python train.py --hidden_size=96 --d_expert=64 --balance_loss=0.0165 --lr_router=0.00217 --vocab_size=8620 --tie_word_embeddings=false --optimizer="soap_variant" --train_tokens=201400000
Below are experts of layer 6 (counted from 0) of a mixture-of-experts language model. Rows are named router (the router's row for the expert), up (a neuron's input weights, with its number) and show model dimensions 0-95. Each number is 128 + 32 x the weight over its row's rms, rounded and kept within 0 to 255.
After each expert's rows: a language model's description of what the expert responds to. This comes from a sample of Wikipedia text that the model never trained on.

# expert 59
router [114 147 148 104 130 101 160 145 173 145 114 115 120 120 111 119 129  84 126  96  73 156 134 137 116 180 109 157 160 162 107 124 123 166 149 133  97 162 149 165 153 134  77 160 132 169 145  81  43  65 194 113 115 102 112 175 124 108  69 146 107 156 131  95 118 114  82  86 138 137  76  81 185 142 179  97 169 125 166  92 131 173 136 160 106 156  62 130  93 181  96 106 113 104 134 175]
up0 [109 177 113 119 140 110 179 165 163 145 150 162 121  96 131 112 135 157  90 152 106  89 141 159 108 154 160 184  96 133 107 111 146 116 100 147 170  95 129  89 102  97 161 113 100 106 143 192  70 119 149 159 100 175  74 132 167  91  92 143 154 124 139 104  96  70 126 184 132  67 131  89  87  79 110 137 201  95 154 147 103 170 151 147 194 145  97 101 119 193 137 129 103 176 103 119]
up1 [141 127 125 119  63  82 152 134 134 170 126 131 138 170  84 126 122 194  61 125 147 192 183 134 182 104 122 127 125  49 118 132 158  91  89 138 105 128 120 147 131 142 144 116 159 207 134 151 126 126 122 191 197 141 149 159 139 108  96 155 103 131 156 158 110 126 163 140 125 142 177 112 174  87 114 145 151 130 114  76 134 198 185 129  85 186 145 167  89 112 145 128 132 108 144 100]
up2 [102  94 110 118 171 123  93 150 113  99 144 118 128 148  58 146 144  84 124 117 142 117 160  88 188 160 160 162 123 143 154 157  38  95 110 172 185 135  65 119 134 118  85 139 123 174 114  82 132 135 147 166 114 187  84  99  82 137 146 106  89 102  92 117 110 163 164 103 192 168 168 147 136 106 140 144 184  93  76 127 123 179  89 145 159 154 110  93 122 103 105 167  99 100 130 136]
up3 [113 154  59 116 145 117 153 207 171  99 189 140 130  89 118 146 127 118 147 122  99 156 121 121  91 154  74 116 121 162 140 142  96 106 165 136  90 186  73 139 111 156 156 119 155  69 157 142 153  98 160 128  86 144  85  48 106  93 148 119  65 105 112 148 112 139 122  54 121 134 108  85 151 141 131 159 123 157 136 109 185 123  46 111 111 119  98 141 120 177 101 143 127 125 176 101]
up4 [132 124 145 112 138 127 132 106 140 122 139 107 170  99 161 111 130 188 116 142 169 175 125 103  82 150  98 165 111  78 131  90 102 105  93 179 135 187 153 135 108  35 107 126 116 159 115 100 160  96 157  81 102 129 145 140 161 136  52 150  70 129 165 173  82 173 126 173 124 102  78 188 144  91 136 121  75 139  70 183  96 149 111 161 103 138 125  98  88 116 164 158 111  98 142 124]
up5 [116 126  98 107  88 184 187 117 167 186 138 105 142 100 151 137 148 182 147 130 124 148 168  80 120 179 103  81 201 144 117 123 163 158 102 132 117 109 100 135  88 116 108  80 153 142  96  76 166 155 159 116  80 120 108 152  93 145  99 181  87 108 166 138 135 140 110  89  65 157 143 141 132 106 134 173 116  83 149 132 135 202 175  55 134  54 132 125 119 152 159 126 122 128 126  97]
up6 [ 81 148 158 158 151 111 135 131 203  90 108 189  80 108 166  86 106 121 143 112 145 117 138 106 151 128 115  96 174 144 207  94 106 130 141 183  37 127 112 145 112 170 139 128  97 151 171 120  67 135 183 131  69 116 155  79 134 148  62 172 133  85 140 110 115 142 113 173 117 139 135 204 143  78 165 130 118 136 105 158 130 149 126 172 152 146 167 107 135 131 149 157 134 110 116 114]
up7 [106  99  97 117 117 147  96 236 138  95 127 133 120 150  94 116 177 178 132 105 102 137 131  80 100 184 139 144  65 140 139 176  88 103 142 163 147  60 123 156 154 178 121 160 158 111 184 109 193 129 118 169 112 152 124 171 171 126 115 111 110 164 150 130 114 148 135 190  63 113 138 164 107 148 124 126 110  95 127 110 101 165 123 110 181  96 114 197 164 133 154 121 135 125 112  81]
up8 [ 93 193 155  87 100 153 193 131 151 127 112  68 132 144 144  56 112 164 121 145 131 106 106 159 180 168 110 154 163 114 140 169 128 125 123 116 123 143 101  95 166 145 184 129  80 117 112  98  67 146 105 154  94  88 162 161 163 114 104  63 164 114 100 172 157 119 133 218  95 118 107 143 185 106 131 185 170 184 156 137 133 153 131 105 130 137  94 173 139 149 151 109  94 135 141 149]
up9 [110  90 131 121  69 102 166 168 181 108 119 195 145 188  98 157  95 168 163 151 114 198 152  99 149 178 151 117  97 165 122 141 195  93  97  98 140  96 111 150  95 111 164 131 156 155 162 154 107 125 143 127  78 158 112 217 147 104 102 181 132 141 173 138  93 172  84 172 149 112 139 151 150  90 121 179 147 130 128 169 123  82 135 161 152  88 139 121 128 141 166  90 145 115 119 111]
up10 [171  70  91 148 124  76 143 117 180 120 151  84 115  96 162 110  78  65 154 152  83 165  83 100 136 161  93  87 156 190  96 100 156 103 159 125 162 115 126 102 147 114 139  95 179 140 109 111 121 114 152 185 134  86 160  91 113 116 121 125 111 146 146 132 152 123 150 169  70 137  88 143 118 113 157  88  91 139 138  84  78 134 103 180 147 135 143 126  53 114 200 135 110 167  94 170]
It responds to: Words usually followed by of or to, such as out of five, part of, south of, responsible for, and minute numbers in goal lists.

# expert 3
router [120 127  70 132 181 164 127 138 130 107 177  94 156 124  72 149 109 123  87  95 105 128 146 118  99 174 140  80 160 123 100 113  93 142 141 134 111 112  78 155  83 110 167 145 139 152 181 123 119 104 111 159  62  91 132 129 134  94  94 141  15 168 116 126 151 166  76 142  99 175 117  74 135 107 178 118 210  80 113 121  90 163 139 134 115 133 131 140 103 132 114 115  91  64 125 135]
up5 [133 174 133  84  93 141 116 102 122 128 114 139  99 107 131  89 159 149  90  94 171 100 188 141 119 128 133 116 158 133 103 144 171  85 106  93  84  95 123 131  79 152 140 105 172  84 110 175  81 141  96 135  84 165 119  72 178  73  78  64  90 113 165  50 133 127 139  61  80 170 151  84 157 149 128 126 105 148 137 124 177 132 136 121 150 104 158 111  99 116 101 132 178  98 159  79]
up6 [129 139 137 151 123 106 110 117 185 154 133 126 173 145 149  87 116  98 152 163 136 132 137 108 151 179  88 140  89 100 177 123 131 152 121  77  56 146 110 145 137 110 159 122 106 101 126 139 134 188  77  65 159 126 111 132 153  73  89 166 142 128 235 130 135 172 109  93 151 182  88  87 138 122 164 130 159 118 162 143 153 173  96 165 132 107 126 130 101 105 150 164 130  96  58  60]
up7 [126 147 124 142 146 133  95 104 175 138 103 100 161 138 128 124 117  98 110 145  70 180 160  67 139 145 167 169  96 102 161  54 176  74  94 128 126 131 118 128  69 115 143 144 122 178 151 137 121 151 148 113  91  86  80  86 129  95  32  98 108 136 153 110  89 183 117 112 128 136 106 157 156 139 122 187 139  85 124 150 153 179 129 152 114  93 186 108  53 172 126 136  89 125 141 117]
up8 [150 190 131 156  93 160 205 180 113 154 123 132 119 124 119 145 137 139 126 181  55 111 130 200 152 115 147 162 126 108 111  57 134 102  51 155  94 137 169 170 119  62 150 180 102  83  94 168 157 167  99 136 106 178  99  97 132 175 101 100 140  96 165 100 108 164 146  87  95 132 128 152 117 140 169 113 111 139 104 123 147  94 150 126 151 117  92 105 107  84 113 120  77 129 124 151]
up9 [123 106 101 171 155 128 109 142 123  66  78 100  94 134  72 127 105 107  98 159 136 103 133 167  84 161 159  88 149 132 103 144 122  88 117 125 102 125  80 108  79 153 169 140 178 115 103 203 149 139 176  83  81 152  98 123 166  88 154 121  93  87  92 199 185 170 133 163 134 169 138  68 138  57 133 136 152  99 107  64 112 135 156 116 146 129 150 102 109 110  99  86 148 103 122 136]
up10 [ 99 169 101  81 155 137 110 161  96  77 148 108 151 131 136 160 100 118  66 124  52  79 191 148 149 118 128  87 113 140 139 216 142 124 119 155 122 186 116  90 107 139 137 135 150 146 142 136 198 119 125 114  47 118 103 120 123 127 131 190 191 136  99 124 129 108 145 163 128 184 139  95 104 111  96 104 139 118 103  84 144 142 175 119  84 110 139 152 107 138 131 182 108 134 118 206]
up11 [102  88  61 113 152 181 164 180 116 156 120 122 172 128 115 119 109 145 119 107 159 153 127 133 103  98 215 118 113  70  79  84 108 113 138 170 152  54 161 102 139 142 114 123 190 123 181 135  76 135 124 147 124 124 114 159 141  56  93 170 151 149 104 153 135 107  97 111  85 133 155 116 158  91 100  79 121  79 155 142 133 101 128  80 114 123 141 126  30 131 139 153 138 127 100 148]
up12 [181 195  84 154 122 147 142 136  92 151 139 133 101 195 198 164  96 225  99  77 117 121 142 121 110  94 127 117 115 115 112 129 100 122 135 118 138 118 141 150 157 126  74 130 110 155  85  88 162 135 122 163 137 112 142  86 104 101 104 154 122 148 120  86 181 132 135  94 129  64  87 131  83 120 134 116 153 102 191  61 155 115 147 147 108  65 143 118 127 141  99 140  47 126 134  82]
up13 [130  71 130 136 134 140 138 121  58 212 171  71  77 107 126 167 155 150 162 122  87 130 148 125 147 123 127 148 123  79 115 115 127 192 146 107 110 122 135  90 164 159 209 168 135 126 146 121  96  78 161  89  78 107 154 125 120 176 148 125  90 165 107 165 202 117 146 140 154 194 157 122  68 109 105  81 159 151 170 129 135 148 165 150 129 152  93 154 127 104 131 123 136 127 171  92]
up14 [154 170  91 147  86 118 136 119  66 140 131 102  90  96 134 112 100 180 160 123  99 213 120 133  65  72 121 136  98 115 127  76 130 195 130 154 147 117  56 109 108 118 152 178 123 102 121 131 111 130 184 112 140 145 134 119 156  82  50 138  71 169 100 157 162  85 152 152 103 118 131 109 148 137  99 144 171 159 126 127 159 141  93  73 165  71 100 167 102 129 147 114 118 103 166 135]
up15 [123 160 126 128 162 144 218 113 184  98 127 131 157 140  95  72 157 143  98 145 126 106 152  97 176 143 116 139 166 131 129 132 117  98 135  96  86 140 188 123  62 153  93 122 116 213 152  93 141 153 131 129 216 128  62 106 185 139  92 144 134 131 115 124 126 101 188  99  91 189 108  98 133  90 156 115 177 123 127 157 140 122 123 110 155 164 156  75 118 163  88 127 164 133 144 147]
It responds to: Semicolons, colons and pipes separating values in infobox lists, taxoboxes and succession tables, e.g. Class: Gastropoda, Scripture: Septuagint; New Testament.

# expert 62
router [134  94  85 148  96 109 148 178 157 118 138 121  72 124 110 117 161 150  79 106 137 113 182 123 104 143 141 165 139  86 115 114  79 112 115  78 151 141 112 146 165 149 121 152 164 107 212  33 115 128 187 166 117  90 122  78  95 131 108 146  89 126 118 158 103  68  76  91 101 163 113  94 181 136 152 114 165 139 136 103 136 137 146  92  89 137  90 129  82 125 129  58 146 115 182 145]
up0 [135 133 129 125 125 186 161 192 119 159 151 183 170  77 168 144 112 159 124 129 152 155  98 125  98 107 178 170 110 135 101 100 116 169 165 121 137 106 105 113 132 123 184 103 128  89 177 148  97 165 184 119  91 118  88  72 230 153 109 132 116 135 152 115  76 132  87 141 114 184 179 162 163 135 153 161  90  96 180 130 122 161  95 138  86 138 165  87 117 177 103 103 124 142 140 127]
up1 [167 107 165 154 105  94 171 144 134 121 104 119 124 138 115 112 163 103  78 130 188 117 131 125 113 136 119  95 129 180 107 103 142 166 132 161 125 161 160 113 143 137 161 142 182 146 178 200 152 126 119 149 139 140 111 101  64  96  86 167 130 115 110 185  96 166 119 189  85 132 129 110 112 113 138  65 203 149 135  80 134 199  90 207 134 106 137 186 117 105  76  98 134 128 148  98]
up2 [120 121  39 158 126 153 181 154  56 158 179  89  91 143 105 152 111 135 116 171  92 168  94 106 164 117 139 140 146  62  54 107 168 187 104 149 149 123 190 122  66 132 113 139 172 137  91 137  95 134 124 158 157 111 148 120 145 102 108 184 163 189 164 114 178 152 169 123  64 155 119 166 112 140  94 180 110 139 124 108 116 122 120 105 106 119 132 113 139 139 129 141 108 126 147  88]
up3 [135 138 130 111 123 149 159 142  96 118 205  77 115  99 143  66 134 165 115 135 160 117 173 160 166 121 107  67 116 139 101 134 103  99 113 135 145 127 149  70 118 161 111  67 120 109 140 180 159 110  82 136  71 181 119  86  84 103 155 124 116 105 146  95 173 135 133 117 125 140 177 146 170 212 173  68 119  97 146  81 158 113 156 119 148 138 129 169 118  97  94 136  98  60 182 122]
up4 [137  97  96 137 118 130 147 171 134 116  68 170 173 165 124  64 188 188 147 128 141  99 160 108 175 157 172 127 137 137 116 114 116 150 159 105 194 139 142 155 154 127 165  93 130 118 125 121  83 147  71 170 125 109 153 123 125 147 104 176 146 122 182  88 153 129 173 148 209 118 115 143 158  71 143 162 110 110  58 131  95 139 117 158 141  95 107 113  90 159 179  90  60 120 118  97]
up5 [117 114  79 158  67 166 202 137 158  89 103 151  99 123 131 149 122 118 133 126 148  80 145 104 120  92 178 131 112 148  86 109 120 134  98  74 153 128 134 140 126 130 121  99 175  79 189  76 138 136  95 169 106  86 121  61 123  45 129 178  56 147 143 152  87 147  62 127 142 142 127 100 153 133 102 177 139  93 133  78 115 136 144  99 128 164  75 116 106 143 105 152 143 174 163 108]
up6 [163 111 114  94 126 156  92 200 139  75 100 124 135  76 133 137 123 133  56  90 144  91  90 148 116 100 164 150  91 147 125 178 131 157 132 107 101 114 119 151 163 151 105 131 182 127  62 148 144 113 143 157 113 130 211 124 120 129 149  81 144 177 136 113  84 100  89 109  71 194 134  84 132 140 154  88 116 139 117 170 143 115 127  92 219 162 131 130  76 110 103 103 115 125  99  80]
up7 [145 174  96 153 151 118  89 198 139 145  72 142 165  93 122 155 107 166 150 100 117 106 168 109 111 102 114 129 129 155 116  89  87  89 118 103  97  82 125 161 197 164 185 124 142 177 157  66  62 154  88 140 153  89 145 124 189 118  88 144 127 144  66 110 177  76 152 129 124 114  83 203 156 119 117 123 145 100  95 166 135 147 116 129 145 134 114 125  92  99 153 133 172 103 134  79]
up8 [162 129  41 113  44 144 222 196  90 127 138 137  93 117 124 148 129 145 138 119 136 142 154 126 108 157 201 131 113 101 138 128 129  88  80 106 109 159 141 140 155  94 127 119 167 136 131 121 136 145 122 104 143 171 109 112  53  68 115  91 133 104 182  99 121 116 141 153 175 112 156  97 108 144 142 102 143 119 132 144 115 156 155 149 171 135  91  78 126 180  86 154 159  92 145 197]
up9 [ 96 156 102 145 138 126 172 165 130 137 148 101 119 107 119 144 121 125  76 132 123 104 124 169  74 159 145  94 104 149  90 122 126 140 101 218 121 154 134 159 153 133  92 145 182 154 162 102 139 130  71 170 128 131 103 143 170 175 149 160 162 122 160 154  64  88  76 131 127 156  78 159 141 150 153 157 125  78 189 102 116 137 129 113 187 175  88 112  82  54  87 168 160 107 128  81]
up10 [154 164 121 132  87 154 184 115 168 108 139 157 111 182 201 106 166  80 165  73 154 119 140 118  96 164 124 155 155 138 141 124 109 170 104  99 182 135 151 197 143 167 125 181 194 134 118 116 111 119 111 117 168 155 156 126 189 100 116 155 101 102 116 104 167  61 139 147 119  98 133 155 102 131 133 138 129 142 127 113 175 106 178 130  90 150 182 128 166  64 111 104  51 127 158 137]
It responds to: First parts of hyphenated compounds and prefixes like semi, multi, non, single, and to in west-to-east or soon-to-be.

# expert 44
router [125 131 158  56 137  74 127 150 147 142 157 106 165 124 111  92 134  98 101 109  85 139 118 115 148 157 103 174 178  64 126 134 129 199 157 127 130  98  89 191 126 104  93 110 150 160 123 121  94  76 184  90 129 150 152 148  74 114  65  87 125 153  97 155 137  88  69 140 142 102 158 110 115 153 182 105 175 121 143 159 154 192  74 131 115 130  88 149 128 138 105  80 131 117 137 189]
up1 [137 163 174  95 106 130 130 131  94  70 111  61 138 114 129 100  86 148 141 108 152 113 108  68 149 156 146 136 160 113 132 171 136 182 120 136 144  90 137 126 168 106 133 125 120 139  91 182 150 160  87 178  82 163 114 152  54 101  87 153 113  37 126 114  97 139 144 140 164 171 117 146 153 118 164 147 161 162 131  93  83 137 106 166  69 155  95 154 186 122 174 181 135 100  98 163]
up2 [ 93 119  89 128  85 138  78  98 134 182 160 108 140 182 153  93 106 173  97 109 171 162 160 146  89 133  92 164 125  69  66 167 101 173 119 204 137  94 177 140 131  75 154 136 162 171 163 179 119  62  90 103 106 151 120  90 149 113 132 123 159 134  86 118  99 157 151 107 120 135 138 114  88 127 143 114 144 152 168  84 139 144 141 134 139  50  87  96 114 118  91 130 160 160 146 162]
up3 [ 65 140  72 107 122 124 137 127 110 135 152 161 136 151 176  61 168 108 108 118 176 123 149 143 143 136  58 195 163  78 131 156 123 118 130 165  84 119 192 145 177 154  83 136 151 102 114 135 160 100 142 138 107 165 181 160 136  72 114 146 115 141 140 127 166 112  72 154 104 108 178 123  86 138 120 107 138 124 112 116  67 104 112 151 128 184 103 115 116 124  78 166 164  58 187 137]
up4 [110 180 180 126 147 102  96 147 120 122 187 122 153 177  70  95 200  86 123 112 109 111 114 128 123 131 175 163 166  53 110 122 152 157 149 122 103  98  88 155 148  72 102 116 156 145 129 149 134 127 136 125 138 164 102 132 100 128 122  62  86 116 142 145 166 103  98 115  55 102 151 148 121 152 168 104 214 142 114 164 137 186 105  85 111 123 110 151  99 116 162  88 173 164 146 173]
up5 [102  89 174 129 145  76 111 119 159 114 106 134 154 145 127  89 125 140 164 156 132  72 126  89 189 150 135  76 118 111 159 134 153 135 149 145 123 148 177 168 157  94 108 185 116  35 151 148 120 103 141 151 108 138 159 125 130 159 125 115 156 163 125 139 114  65 144 173 150 147 158 148 117 101 169 148 167 117 102 164 132 170 115  87 142  89 131 152 144 140  86 210 103  28 180 102]
up6 [128 119 141 118  50  63  84 145 180 127 145 139 105 113 130  92 125 105 127 125 142 168  80 144 189 104 147 209 114  92 124 120 165  97 163 102  64 132 141 120 123  68 135 133 164  87 141 109 124 152 121 133 102 137 179  81 150 159  70 132 157 130 121 123 145 159  69 115 136 123  64 144 113 149 144 125 149 137 167 189 177 166  96 148  99 159  76 135 145 176 136 108  60 149 134 156]
up7 [108 106  79 120 164  79 114 126  81 131 126 112 111 101 175 126  61 155 105 106  85 113 129 157 120 161 131 124 200  62 159  77 104 121  99  92 119 129  58 102  81  91 144 152 135 123 120 141 168 106 123 125  93 102 109 104  57 108 136 157 132 106 118 197 155 114  77 155 110 145 137 111 149 160 194 120 120 150 110 143 150 143  90 136 135  42 124 165 178 127 134 125 147  56 106 142]
up8 [ 91 187 110 143 154 100 154 152  81 159 153  88 116 142 146  97 117 149 146 128  85 143 129 117 164 142 130 164 154  75 162 112 133 138 113 127 203  98 169 160 151 151 159 121 130 129 121  96 134 157 101 108  92  66 149 165 146 135 139 123 155  89  98  84 137 113 113  98 223 167 105  82  95 164  57 136 110 152 108 129  80 172 150  95 156 133  65  96 142  81 114 120 132 201 165 153]
up9 [133 128 112 151 179 140 154 159  52 132 131 129 148  95  98 155 118  90  53 152 113 120  76 110 153  97 115 165 158 129 169 135 123 187 132 132 111 115 148 164 137 148 101 156 100 197 122  95 166  78 113  96 152 147 101 168 122 117  98 187 116 141 113  92 120 147 125 143 126 108 118 185 107 184 129 107  57 113 135 134 196 136 173  96  77 128 134 141  70 201 109 130 137  82  88 155]
up10 [130 135  91  99  98 130 104 117 148  69  59  97  96 161 151 114 143 177  38 160 154 151  97 116 141  99 114 168 117  49 109 117 114 151 108 144 147 121 118 153 151  95 127  82 102 131 122 166 114 118 119  79  98 175 118 171 106 188  87  94 133 165 134  57 215 144  98 205 149 128 145 122 135 129 148 152 144 130 166 110 118 105  92 100 121 137 162 111 141 157 106 113  78 105 161 115]
up11 [127 162 124 113 150 126 134 105 189 132 140 169 189 134 114  93 149 110 151  94 111 146 122 112 109  86 110 196 133  68 147 154 149 145 143 151 181 154  80 113  71 131 116 108 146 190 138 161 159 161 106 135 103 161 105 120 126 128 160 137  78 169 147 176 144 103 128 184 112 140 120  94  54 109 169 134 101 151 176 106 111 200 128 185 122 107  82 157 171 167 113  91  98 117 122 200]
It responds to: Words in set phrases such as as well as, such as, known as, long, plus table-header items like Height and Nominated.

# expert 40
router [118 111 155 102 130  93 152 137 166 160 130 111 115 110 121 123 120 111 129  95  71 139 139 137 115 182  91 125 151 149  70 118  96 163 162 111 114 161 114 156 153 111 108 130 117 137 162  65  53  66 178  81 105 124 150 154 108 107  83 136  98 131  95  87 121 118 107  86 129 155  68  76 196 127 168 104 152 110 190  83 155 164 100 113 109 176  85 112 100 190 116  95  89  96 155 177]
up0 [112 113  70  64  97 137 119 222 161 161 144  95 148  72 125 159 125  93 168 131  84 166 116 144 118 116 108 145 106  74 163 102 135 118 102 127 117 110 145 114 125 142 122  81 129 138 120 172 128 122 116  89 116 111 141 129 128 118 155 114 140  87 149 120 127 124 176 159 166 115  61  69 104 130 107 102 125 153 140 163  99 158 178  85 129 122 141  91 125 183  56 184 116 135  60 213]
up1 [123 202  62 153 121 114  83 162 188 145 106 157 124 145 167 118 137 174 153 101 135 113 145 147  91 167 107  75 125 168 145 190 124  76 135 111 128 159 153 162 139  79 174 140  91 209 145 143 137 131 133 186 152 187  70 143 133 118 144 162 111 101 119 101 140  74 142 142 127 131 129 139 157 102 112 104  98 139 164 122 159 158  42  91 117  95 100 176 129 153  99 148 171 112 122 140]
up2 [151 147 118  85 183 116 121 178 148 159 112 109 132 131  95 133 174 138 139 109  86 103 156  47 126  98  87 158 112 134 149  94  77 132 125   6 139  89 127  94 170  80 117 167  90 139  77 114  97 112 124  78 105  93 105 157 112  87 130 134 138 154 126 169 129 117 123 160 111 156 113 166  83 126 176 139 161  93 100 102 101 134  91 125 172 142 116 134  91 178 149 155 111 106 150 192]
up3 [ 94 110 155 155  53 145 137 164 196 104 114 172 116  77  82 131  91 170  59 135 136 155  72 130  90 184 100 125  75 134  79 131 149 136 151 102 138  95 162 168 123  95 103 150 175 110 128  61 119 133  97  88 156 136 171 129 116 155 130 100  81 138 145 163  96 132 166 104 188 144 117 181 105 140 141 144  67 120 124 119 129 124 135  97 155 158 138 100 140 184 141  94  90 104 152  83]
up4 [ 93  89 120 109 159 118 121 124 109  84 103 149 127 154  68 182 139 105  78  92  72 189 103 122 118 107 127 156 150 103 127 105  86 156 170 177  86 176 107  96  98 138 109 116  86 130  77 138  65 111 154 172  77 144 156  88 114  55 123 128  74 106 144 185 105  87 129  85 108 138 136 168 120  80 113 125  75 170 151 138 115 152 104 103 115 138 120 144 115 129 151  90 123 131 113 210]
up5 [154 103 115 142 107 113 119  73 165 107 139  63 110 164 108 128 105 213 103 146 135 122 143 115 122 153 127 154 117 134 134 138 172 137 125 119 142 149 113 111 122  85 171 152 153 104 110 112 123 150  87 119  98 137  99 114 143 108  98 129 103 195 158 168 118 173 158 161 170  95 160  86 137  85  82 133 152 129  93  43 200 129 150 110  90 107 127  60 154 132  80  26  83 148 122 130]
up6 [117 118 101 123 166 136 133 147 106 134 120 123 111 136 104  99  83  77 131  87 138 114 184 163 164 115  82 165 108  83 133  89 112 159 172 165 160 139  92 160 141 183 134 161 217 128 124  93  95 170 101  93 109 126 123 130 134  97 118  98 124 153 102 126 130  99 157 167  79 146 183 138  77 139 197 142 155 123 143 116 143 137 139  67 106 138 197 165 151  97 146  96 177 172  43 126]
up7 [121 107  92 148 116 109 129 168 130 130 109 101 120 112  11 132  56 120 127  89 186 125  70 133  69 141 100 139 177  79 114  99 165 102 119 100 174 169 133 115 121 164 108 121 126 122 129 131 149 207 133 104 142 151 111 121 178 104 123 133 145 156 132 101 128 145 100  87 138  73 138 131 118  99 195 154 187  63 134 155 149 155 147 140 130 144  73 199 141  99 120 100 114 120 147 118]
up8 [ 96 108 102  91  76  68  91 123 122 124 121 175 120 135 134  93 104 133 130  52 160 129 144  78 125 113 168 160  90 129  81 104  73 123 129  92 192 130 127 140 150 132 202  70 127 121 156  79 170 161 119 139  65 114  68 178  82 149 128  94 170  83 141 160 155 114 102 188 152 115 112 127 135 114 133 149 101 129  97 132 125 155 139 127 166 125 146 154 168 168 113 148  54  89 133 121]
up9 [ 67  94 127 150 159 119 171 142 134  91 176 164 167 155 119 130  90 153 107  95 173  87 141 129 178  84 130 190  84 150 166 139 120  77 152 138 162  93 152 178 146 122  43 158 105 162 147 138 105 105 130 173 123 153 124 111  93 150 183 127 202 199 148  99 123 107 120  98 133 153 147 130 116 119  74 143 163 113 108 120 112 186 149 154 143 138 106 123 162 101 118  70  71 147 152 129]
up10 [133 145  97 132 144 118 110 165 123 112 110  81  56 173 172 161 112  84  95 142 166  98 199 150 155 157 129 104 161  74  89 119  86  95 102 134 154  61  77 155 138 126  92  75 160 116 136 146 149  73 138 137  85 180 156 119 172 142  92 141 153 104 102 136 122 108  88 133  97  99 137 149  84 114 142  88 175 184 138 131 163 124  77 168 148  89 137 181 100 166 121 132  90 168  93 137]
It responds to: Closing pieces of year ranges, scores and words in sports and data tables, e.g. 2012–13, 8-6, Fault, retirement.

# expert 50
router [110 105 117  94 130  68 143 170 143 150 135 140 124 118 104 143  52 179  92  99 105 143 127 100 123 151 151 149 155 115 142  76 147 121 152 142 161 125 120 119 146 104 115 136 126 107 151  59 112  55 144 107  68 156  90 100 109  96  62 155 120 105 121 159 133 143 111 110  76 153  70  79 145 120 142 128 200 166 102 110 151 219 117  94 108 163 106  97 121 169 101 107  63 115 165 165]
up4 [135 193 144 107 118 142 144 105 134  78 113 118 136 239 108 136 113 103  94 118 110 108 118  79 103 127 128  94 144 120  99  67 137 110 166  81  72 131 134 111 170 151 121  80 162 167  78 124 114 116 141 139  98 181 113 101 127 140  95 106 176 151 104 181  82 151 125 108 140 181 102 102 147  88 146 137 168 108 182 128 118  54 141 128 118  98 179 130  81 105 118 142 120 107 109 205]
up5 [141 165  86  92 217 160 133 144 124 140 162 127 126 120 134  75 134 141 156 118 121 125 115 156 111 117  79 176  63 102 149 163 175 101 137 154 118 161  78 149 122  99 157 121 105  87 116 108 124  41 107 114 168 111 195 151 158  90 128 116 134  76  81 126 122 128 106 103 130  71  72 153  87 154 180 145 180 199 134 120 122 114 152 130 123 115 107 115 177 116 138 137 113 185  82 154]
up6 [ 87  92 162 146 103 130 111 159 109 167 149 126  82 146  92  79  81 112 149 154 128 125 120  95 129  78  61 108 130  74 128 176  86 145  84 132 144 123 203 180  84 145 148 134 110 112 101 122 174 119 163  58 127 128 114 119 213 114  87 131  82 162  71 128 138  83 154 127 135 161 119 168 138 112  92  70  98 168  97 117 137  86 148 146 145 136 134 155 124 141 139  84 179  92  94 117]
up7 [ 83 156 106  64 135 149  89 132 141 156 192  87 114 109 158  91 137 161 146 133 131 135 128  91 101 173 148 183  89 177  97  87 179  72  83 138 138 152 179 123 111 147  93 133  78 133 102 148 129 129  69  99 107 132 121 115 132  77 109 131 148 139 122  81 110 148 148  72 124 114 103 160 124 121 101  70 185 125  82 147 127 135 107 134 123  43 151 113 125 181  89 124 124 156 196 173]
up8 [146 155 164 139 136 122  64 147 109 105 179 134 127 138 137 120 109  76 150 101  42 210 131  91 122 110  93  79 119 116 147 154 129 144 105 121 113  90 166  85 154 146 146 182 162 150 124 100  86 131 117 174 153  99  87  97 158 101 172  63 126 165 116 164 106 152  87 145 163  72 129 126  94 165 120  66 120 146 122 120 169 127 134  81  96 100 115  96 184 154 117 155 186 145  91 109]
up9 [123  92 144 121 158 145 123 143  97 150 161 103  90 143  80 126 157 123 110 131 142 119 107 105 129 132 144 173 105 191  88  72 159 168  79 125  99  99 153 148 125 180 162 133 191 141 176 103 134 135  92 153 140  75 157  69 104  95 135 159  99 119 129 136 112 163 151  53 126 181 124 133 137 150  82 108 154 188  86 125 133 110 157 127 130 161 201 118 146 162  61  80 119 199 131  88]
up10 [121 102  73 126 165 130 129 196 118 178 128 123 124 138 186  78  99 137 126 169 155 143 142 109 154 107 172  90 112 164 156 181  97  92 150 138 138  86 115  64 155 168  73  69 174 180  73 161 193 140 114 141 113 143 132 145 160  78 120 115 134 134 110 129 102 119 108  92 135 147 143 136  95 149 187  68 179 105 152 156 125 168 138  98 136 136 101  74 146 189 106 149 162 141 132 106]
up11 [134  97  29 168  83 101  97  66 171 125 149 152 111  79  96  91 117 147 157 108 168 126  50 104 159 122  84 144 130 156 139 149 104 142  54 125 125 135 157 122 128 112 172 179 130 108 157 136 126 121 137 119 110  72 133 147 108  70 103 143 121 110 136 134 164 162 152 141  91 111  75 177 125  45 129 126 110  87 146 167 127 184  97 140 130 142 153 120 157 168 168 102  91 135 118  91]
up12 [117 138  99 105 136  86 156 102  95 141  61 122 107 176  70 112 122  88 103  86 106 103 138 122 133 120  79 112 104 142 185  92  91 162 105 160  78  92 151  88 165 152 136 153 219  78 161 100  93 126 170 108 110  99 125 139 166  99 118  76 144 123 141 136 172 175  84  69 155 130 132 112 143 132 129 160 180 123  93 157  66 172 134 126 146 108 124 155 146  79 150 149  68 116  92 127]
up13 [159 120 135 161 129 153 143  86 159 108 121 113  95 107  88 164 115  87  58 144  91 121 125  83 138 147 146 108 135 141 107 165 123 171 171 128 148 196 123 104  80 191 126 111 162 121  95 153 135 132 159  59 103 160 113 125 156  78 161  87 152 138 102 116 200 138  75 178  76 101 124 164  92  89 148 149 191 158  99 138 165 126  99 124 104 105 125 129 148 159 153 104 133 142  69  55]
up14 [163 126 130 131 100 123 110 142  99 115 143 107 100 198 156 115  89 148 163 165 167 155 126  83  90 160 122 127 154 169 166 137 176 176 163 208 206  89 129 124 113  95 184 138 167  71 133 109 123 125 144 113  60 119 106 107 105 144  95 102 112 153 121 167 121  59 117 138 106 150 103  84 160 117 108 154 105 112 101 107 133  79  55 153 156 165  75 159 100 142  83 114 141 130 161 141]
It responds to: Numeric tokens in coordinates, ages, years and table cells, e.g. 83 in 32°51′48″N 83°, age 75, 3:39.